Experts of a small language model.
Experts: 32 SwiGLU neurons an expert, a shared expert of 64 neurons.
Below are experts of layer 8 (counted from 0) of a mixture-of-experts language model. Rows are named router (the router's row for the expert), down (a neuron's output weights, with its number) and show model dimensions 392-447. Each number is 500 + 40 x the weight over its row's rms, rounded and kept within 0 to 999. Numbers have three digits each.
After each expert's rows: a language model's description of what the expert responds to. This comes from a sample of Wikipedia text that the model never trained on.

# expert 44
router:522487539539580535560488479558506561500532435525526555439519430495404518502431490486589497449461520554520477516489489575511519464446522482486490534523480524493508530456
down0:488457462446484411552495583528433490546478546498421439436490502582512472537485467517437472468485488553498456510509488539496465493553422520453508462455490536530492462465
down1:546484518467472475478522430452489465433453457504403553504459469493513540482421444508393532506502487525530500459458455479458447481471527467396488455506491473335462480564
down2:546530522535478566533549522532484505488451496558458472511495439546484478544546506462516523476463497458482533540485494534449457453515414531519488513522454479502501501500
down3:500448505537531538475501494495506491447454428519574530444416467447485447483525581454538515509471502515528493524493496497543544483533408552505500434552452473511466559470
down4:452525531485556450505495548557468483484451520567515475482462481534589560382536529463530535443457503504504518541464556525445480533508517541458543437504427567541445498499
down5:429513526537562493538484574495497492481435471453584477448445540603491483462484458495464453495477503514499512455517501508496520508469497462467462471584500530446464468531
down6:501513455524576481515497548504539494565570517572510557441469520450532533504485517501557414545531504491431512575517503526473466492455554474479495510566496447508470453483
What it handles: Elections and politics. Political vocabulary and function words in election and politician texts, such as election, elected, Senate, Liberal, plus pipes in result tables.

# expert 9
router:591501497526513483473624518521454457515486544569482466498558471520452471483521592474538525518549532529553484530486538508539605518491473507565542474448483560504450550485
down0:487486442553499532514507470515499491528474520538491405531560501504537599464472455489473521521473479499488527579437543423464513511465438509472561475538567533437498454568
down1:489500452499479525484528528492467561563468574452540496481476461430569525567522473530494477512575491454527577495487539454494456537495481490509476473499494549493433519451
down2:462478527507601466537534560610573560560575463503551445491472438571482481478527434504485446479498525548512509516528406504462464506489548535453519437472492451460442523468
down3:454505545480501492560448491487498399519452562550453556503514570558513531497458521485490556478534525515430467524446460432513527462510444478544466485524529547413492517486
down4:503547483502523519502491493462523530524508496486511500451519464478539420528479545514598493555530476437554548435570448545474475455511532472475473507529488472483551463522
down5:549515469506474561474545447555534505471489558505507520496537549498481532475396548472463545521478451487511505511493512517526493579539437505506459561518504524580513488510
down6:513480481458508478524461523394413487457497488512527513536475512460544520513471424494476535493528498495467498555405536549565588518516511548503422510442525573476484440441
What it handles: Country and state names. Country, state and nationality words ending place-of-birth or location phrases in lists and infoboxes, e.g. U.S., British, Ohio, States after United.

# expert 48
router:502574518559550435460555534483447436523497571428496453421539512555444549474477493514511526501505525489478509545506525540574535468478511527503461445505543564453476532480
down0:455438440557487453575508502504589505501489510449558528500558481514486469496516514571448463465460409545480500517573493505424576554484508431484564444461551503513494432481
down1:420573513452485574465500494501475487486480571505520494548524415543568556406533507514540521458450454451511453432525577539472452470501475484559589517483515484500453517465
down2:467557489519462464482514542508489536478566480489458588522489529515545524552458562498514389572522500489502535480455548474522384508512478542402531468525538493492543531502
down3:467523449546528493537516523530508529511511525501505522464550516571503517487559519477521525486476462397464443518417555479570500449478487477428453535526518467506512473492
down4:553458528550429375429479498524484452548560568532525512498492483476531486467537428421572412486483537577549531530574520436535488551494503508426533478459519438545508469531
down5:468462506501577470471560541507501519465492411480455502539421457572447490519531549544461490538448501443544525501444521531468505572546480522561471424465498548544504483519
down6:536580433518502504411497484504420422481507535487477509510466428498552476546474483587562501442576516529558441523536571472568478499491438497452470405358456500556474469506
What it handles: Place names. Country, city and region names, often the second word of a compound name, such as New York, New South Wales, France, England.

# expert 63
router:545510505458509479521452549510454459461450507444446471509501532577444499520510510486525527591491533534460465535535542533472488470553477454470499514470506537547501526470
down0:422510428491531499483484510462503486545427450566493474575473481433510457451491489525449481498488522492564520521448442542474452495569472546509556475512505475510503460511
down1:561515484491420499536496495425519501456542404487571539545556482498505533547454477567468516502465511544513486484479429485527528533510529514533510473546504539476529454481
down2:559490554517532540504560529462469452506469545504491496467495525538418571480511397493524534442480514423443519536549423540448507526517567557539468466512482539462529501483
down3:601514551527485483514531548466470502506533529519466461501565510518524501519480513501481522474471484496569518517487463535518510501498528563542479574538503513479536453540
down4:465538513506558566432463529498549494554512521476458505486447586530491466493502468514522488529496597474581513520440533536504449466487507524430454457483489446483439487482
down5:445461434481497503521453479449500558537519475553554438513481478568556502474512444523454452509475487478496550449471456522503546532474474504509566449531506477397524476501
down6:462486454519448534487497525459422521518480470489572538596523467550461517420533505473471537471515523494503423532545462531510480392563498516460539538560549592491451518503
What it handles: Country and place nouns. Names of countries, continents and major cities in running prose, often after in, over or from, e.g. Europe, Germany, Tokyo, China.

# expert 13
router:550553526473518455467532515558435495521501551450536562476493471496553517495509452530496473531475467514550507497457539576476534409433514532518554485463563567496553485567
down0:517497496592471592469457480514559515456576512486467465530534553506568473463498447469540507465527439483393443517519623552550532536474523513532499549493514467518457531466
down1:580494524555463546532509526503523500547475447482499495449508497499542544444525536560437490524493568472539507460504530531453544544545501421586586510412465596413474500436
down2:464620579527501558508502519537499462481532526505520500473416502553562524431490473522576480534520439436481466456509551461475529521441529544456450470530523561450491486546
down3:504472480510490508496539502589513519539504554493497502407551529527522459580465613507435474503511436463553495483502479518627468532526495562456541494510582477472517556585
down4:471470538553532552497482546490511439469470421517521504503481505536533502523554457512527491493586491506414598491526490481454568487506452467538471454525469431546486518571
down5:501487487512516601436451536487635500564511522493529480545492459439506545541530485482539503536476477560478490525553516556529526423449499464521487520439451498557420483472
down6:513429475534526475478490548547487541453602515490583544486531534551487488507538473590533522488467511537517504488534519570464503553480426551509509579480514491472562594469
What it handles: Infobox list markers. Line-start dashes and pipes in infobox and career lists (club years, Kingdom:, Height:, Died:), plus the preposition in before years or amounts.

# expert 12
router:504451463419491536541523519491490487492562508498493441469407465420526405460535540506452422462418441528485503501476504500542538503478524470479496521480480435548463446524
down0:517559529461513462545489447478502454534432503504489471485476513452544414502502532498463488457476489547596504486521528471486459481538589542463493508444500415436476488454
down1:458521488573494489520492470546495490532538472438541530481457535455491489446474559513532481554477451593496485480483517506492467494483473467516579495556513496487575492406
down2:498482495413493530507506556484570492544454461523494440482538416465498585503482487523457524538477527506477505449584479435486534509516562498481515491511469545553463467554
down3:436506508430498516470497541495504532496512439480411536516522563506468469476531468520477476474524391568491470515519521500493515553524479451498494518612526441474394508452
down4:431556529498490481427519556522538509477528528557473500495564540431537516462534540489513460472444503505477465452431490538496474464526499491528526502437429521532538463529
down5:513454564490488483534487433538526461453553475491468497491533442410511498623485466538495509418518505530481444559495498435436523542491452521529528545445434537582534588498
down6:503518516499507514512440549462448490508520536551473474508555525519467444490509455470466505471447540529454472462462434473516505475517471528432485504526524440449444507490
What it handles: Awards and medals. Tokens in award and medal passages and results tables, such as the before an award name, won, medal, place, and table pipes.